config.yaml
d_expert: 32
d_shared_expert: 0
hidden_act: "swiglu"
moe_layers: [1, 3, 5, 7]
routed_scale: 2.83
balance_bias: false
norm_eps: 1e-06
tie_word_embeddings: false
optimizer: "muon"
learning_rate: 0.00479
beta1: 0.9
train_tokens: 794300000
dataset: "wikipedia_en"
Below are experts of layer 5 (counted from 0) of a mixture-of-experts language model. Rows are named router (the router's row for the expert), gate (a neuron's input weights, with its number), up (a neuron's input weights, with its number) and show model dimensions 0-127. Each number is 128 + 24 x the weight over its row's rms, rounded and kept within 0 to 255. Numbers have three digits each.
Before each expert's rows: "mostly gets" lists some tokens that are sent to it at least half of the time. This comes from a sample of Wikipedia text that the model never trained on.

# expert 3
mostly gets: " John", "ak", " London", "ai", " York", "ah"
router:148141117117133156112123121161118092136143151149137169134090143139085111109128156104123123124105138143109154110179114128087111130168186100171116099121147141112162141087103157093139104127098156132120136146162119128142114140158177098136100162149118100144122131110113114084126110151101151095114144092125164099123074125116152145120128079107137129165092120124161162152115152156164113130104
gate0:151117120086164162135134144122121146097108134101135122135176162117132099109080139139162075157124134132144106184135157120133130149154156119108151129122155116139151157110132167112126074124093115150153144163125157107138138146189108100078144113179141118122170134136124116102132141113129134127124098088117126097134097111112149139106114100181159164154128132159175131149098128148133149141108
up0:124098114138124150146155161131104151109159123095136094124121141165171147164093117081150077101074107142122128135189105121143126122143122122097126172106162129105120167135146123129115173094122099111126181111129130091132134108125096127118111158136126136110058130108121119115143156105138122100165132147133130129112140144167121156075134115065151100136133107169139127131122122103138139105118
gate1:133091122126115122156149153101107138109113131128145129132121168106180120095114153110186091145096116136135092156123117134131136090145133107114112104157112105155132156111144108122125152137083133131125151170100112137120089121169128157149124113124144136139164121162093111117140162110115168150128132124100062090141102106123070112098137161169136138150106104157189122118138098160102107151124
up1:122157138100130136123139113099124152130114191141134175134136145115110100117105123099138102118138192117137166133095172165109087113134140116122133117158130164084126124129112134096108123120142134094120127120152150174119143150109123107090123103171131106137100149079148128128114138119130080089122157118148150156089105151137184189109165108105113131128103114098147144157114144144169144100129
gate2:111135123119090160151139116149124098138092124115123088120134179121140135083135161149154111144147133070142124144102140115154141134106128101110152140131150095100169158110120121157165084145141104153122153102078138102132136149108093108090104129115171100103139090141099151105102171090120108089103089122109083104125122114072148085112108138122114134119153136097141136161136135137145120109106
up2:130119123098125114157107137109134107142068123132110150151104116129114112095106132155084092142108141153165185139144148108143100170120092122150156117135129169137134169098155148158140128154135159101127153129145141112128150058119103130092134143152103114121146135089118087120143138119108123160170103079091141136120109147130110133115111149089068131123113097164129133161138158135129146171111
gate3:217103132124129105125104122133124100116197099094109145149146140096146166157092142113141143125118156108122089146119140179123154125137144162111136119156109100168101134128140140137115168144093141137161157166107103094169122131155136142112128108137131096108139124116114105123128147143144120089144136101136087108105134124131136110111130114138129148158100076153115122170127064111127163151120
up3:126131149105134119140127107124178181109102143139156145148095119117125122149106122140114125145118127149145140142116125102130130121130177103142102106129147145126145161091150116102128154155085117126092141115163101131116161132100171159085153105206113107137141166092193120114118122105113122139128141165095126168159107151139158145145083113108129094124088128126124154146113170142126162086114
gate4:139124093111134112125154094078154161121132152129141152131130167095119179089169093114150188128106113126123148137157101126093168145145080096129128125144095128125145127104090157116103101166131121132142160132164158134150120148129122102117090110138120146114159174143101125097131162117112126135152135135110150116109073102136133138096107129139164166131112086135146102118151078156102121130160
up4:096154161125153123132108122110154095110158125115125129093134120124075118148094133108103110130092129101150127125091174111121127146164135158092119143148131155127139099092129129149106087122132108166202106109109103153164094151103081122149113105151123120146182135103143095115111138129101108130154109082130119130120102102097142139149134143128100133081095151161098087099132149116159140157124
gate5:141132118119103115119100104144127137156124090112155125151147109071116103133153142096118132125140124126122117140150126104095126104118127148156114213092124140138110154123150100142137075160121131113141168147111096102154117146149135157148120114109120130145141135174108115136140170134104094117104153079089139098100055170124157148099148134093156105145135094114167110136138156142127113092122
up5:116144136148104152139122151118126113093133086091122148206130077131105096132151092132153120078137127157114120131181126128144122119142133100132106122141107147117088103121174096090132141164133140147149125108134153141135108125173140167121142157166131093117127125129129109114131134175127093115167134137171142131136143133154077121129139145133138107140150154124103122166134094157179193126140
gate6:108182125115140151116150145128131125110096140116108113141138145103088108086093112123138094135122120132073141131116146120151150147160143097118113107135106111138113158124082135106113121165166127095137165135169115144113116139180106134105083145134128093145162142139096120118147173136167138159146083101113147131158071142140156159085113097150127103149114116130098098105144150160152134167096
up6:152138111087099110107138092119077098155131120133177105111128141139047146104137125164114111154172126104136142161129122164119137097119118142143105131151123100108150114133111140077151088123076159126131173120155122125150130124175115093134101121139122123173124132123131117132088111122149117091147148109107135130087125098166127143152078097144126134148148103147174144115126125127111167123096
gate7:142151114133142145112158126153131101165132123099166107128168138086176118089115101133119124127137156134188076163128127126123158079097151112106153105119168148123144131150132130103102149127140123107136162126146161097123122144109091109103160135148134070173176127129122111134109135130129123128162130035138109113121132153114130137133112114177145122120153114110139170127115135101137137154101
up7:111154089132131089105132149111153098147098139111121189132178148117146091088129119133139132106157119132116097121121095139148096098126147089146155133141120163112132132125131129097113149139132107119124142127183134096144109161156147145092130115178145113127164123068109111098099112166143108088137101133121131105130127130111104126091166110108084095092081098122120115122154151111090125134087
gate8:139139118154107161118134122116119129151184142090117112157127138156134148175099115103137100123120106084094143159139104120146126088131150142154124136150146105114129190126086118097135105149097123140157127115108165095132120103118111103107128087121117090166163123092103132131102157100110126128125132088163100084082100119123118115101096151126141092140122109090113125079117091094161110133158
up8:138144141106117139129139125133138131135133132134151120125131134120124094123158157130157141136157095080161191131114166084154130156126122079154159093132143126139096154144174152132130163156125120092153126115161144138133090101144124119110096117160105109142128099105100101133128130185109131080148122162122131129126099138113093158129132074101115132171114121127168137087114165197129132088120
gate9:167086088153132112133144137111123122130142160110162136152129144118153093111118121133116110111130126072137092166120129145173122137133083119116097155123153146123143147092112108142134133151095122150131132141112116111180109156151125088145160147146129150174131176145111113133134135158100095108136175166115148133104083103138086152098156101133139087181145082120150137122134107116102096124087
up9:150098128134165107134145109107137094127162106127153169109126068138110125164142109105087183192143139122121117125090176103151125126142107148140123135097132130091096111111104116152111099116109141139143158120109115141124124094112069148119115146100142180128153150124144116119172092141101095145100140125117102114161121109072150105104138120149128146141149150155169167136104119114136141150108
gate10:177119132072135117139152099149142161153107157113122147138135134143137126089107111158123109154118145132158111150097151130118118123147146147136171055152131141111141156081118179120108130124073146148108159119154110118142120141187131079101102145153155120107192157118127128134111135099127134144122141116089140122136084123126135098143123118139094117159112089125139097119095143149129131150080
up10:140150091176105147150111139170126126141130126115129121129133111080133136130163170127149142181146145133082124143126105112124128132107152083116129115106095102137084102102149071156117109126185116111148128106128125134107102142092083143109127149112114096140153148096116142155149105132123151141081132119188115166135154130149131147075153150119119146123131167150087157145154129133158109165110
gate11:125104122094095143118125115128112168136134127086142109132147130112124122102085079170098094154127200119128101158124130114096164154151156081096141149140080139135121154137115141121125154124124127144104107121159113150107077143150092096063125146116110174094175156128153150134136138099120113135117110120120104131147117116101149137121086156153108095162117082127139117138106117144111138142102
up11:112131123122105142141104108147115134122136117102161105122133119104094131112163102148099131172112171126066094131127136125146145171119128118101108163150077133150139124143100145135123156148144138114116114117149126181090096145123084130075125137105090184118172138120109120150131119099166105158119132136133090156127166141120109155112100163157134145132105091093126072129117132146127187142127
gate12:151117109128144109086123149137109151170071133145119140170154156101120104086102117141110100149097138145109093149119168133158128150118144114143139103106150140115139141111117154083106102143061112166107093171121127114147128133147121069111144128141154094104125145140152145105102162104099157143088164122122153120123099124138152099136138117124160136139140118139165151169083162108103138163122
up12:118066137137095144096137135139135122153151129126105151104110152121088141132138104127100184108109151105185114126120130154096129137161097113136125115150130155116115151121090143133092089153132140158159123150113055140123126118170142126152115098142172158104182138125116151151114152131109085144148172091124145125131101111113178088147083136142130126112142120130130138104109114138137078131113
gate13:145122115112152132120108110123111137132121100123137155124099135111150126120133127113128101165149134131163157137137148145149163082127206123113143085179135104170168106124092162096158142138098109160125164178113170129085110129122176077111179109135133119136116144115115120140123136118174107101112101121111165139126101158111134110104128106120095118103111110140114103113138147129127138186091
up13:102147138139132165153098150105115140129148145113129102122156131166102104141175137109124105101157131120086132103141133117131151154121146117108155093094128106113157101116140117135100107080173084154138133151140097147142131131120090128137104116087160131069195139107135097062130153114105133135142147124108126140123175160147155126140104143146142130109151122191125124149090128123104166158129
gate14:115120101146116149142089070131142120121107103081129134134120120094153123094116167118139107120135128104133131151142132154141124115123130150133118136164092132172160121120114146146120085144079152183117129123156138110133078153121167153148094154132158107134092152101105109159070127148146126150092137131126145094146097107157132153156152152108135134161176093110151089131121118125071102144101
up14:114144172129125113143117139146171168125135116102124113137140151154151152145132132147120086160103145076114130085066135124117105141150179155103127119119126123123116129174133139157160135132142118112195104140147127135164101115179131116095145142149136115148111092068110154136084151095090152088164109145171112142123137088123122138140116117132112130140142157094163122159141118125110150155126
gate15:154135106136106123099136120104109190192120150126130149126105129104156097141120165138144128102147125132114144158088186100132144169102139117089139134184132172137120132094129160083144122148135122129113125119131134121120110092123132101110139117140159151144108111138139153119087100148146102102128176115102124093110083114137126117095181092127119127140115166116125129106101132166151123194135
up15:182122149130118156130093079113106140124128135115123115121119116090155167138129138157112083150137142173127121126115119134135141167130174171143117161131144145091137132148129100092119131108138166131128125124124099164144146128177142091187137098104125130130112127161133144149112159109153109167166133147107134193123155128099153184154166138105126133123143107086136082169113136106109129116121
gate16:110143102123140097125109083114127153122115146111136153121136090108109142107119137127133112124166136128117153150108161114131110154142134110106183126127116127126108123115129188087130105153118115150121154115160120125133058129150157112088102093107132072152145153140109171087116140164120181123111112131133164153143110139116157142125121091158088158116146088107131153110149197158094127141111
up16:100135112127152126096137084111117134073130169129129129150081168083118103073161140146109121108100125103142155125114133157139147109125115138142120109153144136105122137178110126113131109145102087074165130147129161137120144161130165074163147151111130177144135126137083116140147127139145132112101153135122166105133104084109120114117141126148126135155132065135154118111117099095136072118119
gate17:168115146122118147135142109152138155145136111104107139141122124158142136102079142150118112173124138101176105143112142147086132139131157147127152064135147150125108118080129136101120135122071139140145118120121074124152142138167116067086098108183157113122192139137122164137097143105115093148110147112092136120123114150125135110141138119131128103161129149157159094133080128137114134139090
up17:108099145135147089143118122129127103082140151172147148105121131097094121144164144121121131072125128123077153114144137089155135125111117081138103142107135112136153120176129152127137118144157151144122111119153174146114142146099166165177103155086103113135075121140138103137155092132119190077171102157135101160103112113117112160117116122123117132132112100125105140130169129118156150114140
gate18:186114142129142139143174114141128130137135100075141116118110128124122128119111119115131119121117154089100108150155143115102139142148149137127091140141163117137103166112108116121103138130075062151163169138129124099150124085141097123102181113155138097154088099116091170111094140103111130119147123111117138116086133158144119121121121075149152118115128076150129166136096094112107161140090
up18:122109116117130147100127135179106113123109157112089160129131139128080147129077137139082099101096110106127117134166111140163162128091132117131151130083118130113126116113155136064120104171082144121140152139129183156144155139158130084139132126117142151120166148160112110092154167107143127134140159092121111119142135089115154105141086091099095119110127152150138149131091106164149119125143
gate19:142113128118121139123120135136104108128122138123139131124140123059131124100119148085103120147135116179118176159092172126108135161122159102078131159121090108100166132111106194144119114153121129154102132101154154136116141148126137093113145110168151104158131093136107150135126160100116117100136119100094101110111079147131128114145126086163122093122183086123105116170107137129115122120086
up19:126134143119121089150136144110099156170119099109080160162139152126092146150128128134170186099124124133097134154110133120109134177124126102077132102124121147128077129120138130139128149151116157116139110147162133107140132131121109140127105091156146165126180146097178121152152160112146111131084139140140130126143146130086134130137177106075103135129159122071104160133136124118160166165116
gate20:145107099142130131137139097127113093127149149059160118160095137097126136085119169094176105161121171127144125116121160141133149132130172130152122167159114140149141154109050161142174126129120110163133156130109116160114128102093143133123137155111155120160090101156098147145128121152101124116124142122143116135138081119158107155094138115144142088118144100106121144101145126165119161125158
up20:106136156162116126162086134132188157117107099137095154139105087120134164145103126119166125078121161103141154108149138142151152146119119101105143079115161102102156089137152138117140090126130174119072152124146151120108134155110149141128138117134140146135112104133123132159175115134149118103121141167111139129186124122160113087146118142116141143169132120093153128169145123081118095092120
gate21:157119117114146152126167149106108147111125118059180149143126128144119128130108132107117150129140114105103103128160152119133118123145108108101120121133149096138143171128113161100119128155118134201126127122179139142146103160138099151086127118092136103122172139121091167120116169105088163151145166135091126123097082148116129132124110103205135131119146085124159113137121124133127159145107
up21:106149119141140120130116095120138177088114117107151121183131169157135128102111082142134136077149109123088127121115129143110092130095112100124082144162158120128163148160093112124103127085123124144148121109146142131126135151091140154131177098132112140104122143142101138125146141133138128128090159128116138111131182093126090158159106143190131108143123086154137121186125077102144144114133
gate22:157163070131103147165163126127091161135124126114136103177105118086166096124116109087126106139138136149096112131138158142132107131113155106146124147082138145090128182121134164110114115112137107136126141122136191122134107160178142161115083145130122106174136116148097136118136134122162138142138081124121087116143092154153131101113135092095158098154132132100102128152131123128097128106165
up22:111121151110120145136143110118143089127133124132128149163164093097152122106123132103133145158169130170140146141096126149149097103143111122095132115143126160092168144088133208166110108153127149151127086133124135132152147148095165130131092112145126154143077141148121111138109117125093143083125096130135100152144126170147129109106111133163117116182109107123130059134130114129077110103138
gate23:101087162158137126109153122149158110162103128130140145166126137127123142060111142103105151114123157101141132107115166142088142141131133099109134097133129125133119124078115165134103086170121139145145108176135114153141072172162126125110078121126170097151147127144152145135086139127087145133123136134107121129134066112108132094141140090142156106162135108132089145094132145149140101153110
up23:112151115120128103135148132121140147081159108104139119145134128155139139115129132155129107151155139159088152116132127156133104113079129145130141155140138160175157122128165113172159138115153141118132159117080128151111124148100095129126159132126141122149104085153136100141117116105162180139153118138136096138156167138127071131078148108157178149149138161178137178123116125088135178118096
gate24:126063129090132129119148156129115111132108143098121159112098107090136128110156146128127138139152126099121121144105163162150139109140129128128109123133130144109156101139100115146116095136066097174093163124124152144133100123121123123114112165104156176169139160181117111125132172148094151158160095116108140129133076123112137167100148164177152126165107072147151136116126140116128145105109
up24:089102164129115169141180101176137127113159082149110159118101149127109177140123160140167092152164132157164146173136115137139098133124142155121154104165135151098131144095105100131145129095122137148149157140110122111200105128164127094157135102105145092130124071142107104121146114138136108116129151124132107114124152140132089114113112096103132130145108132098119129152162119152102115146159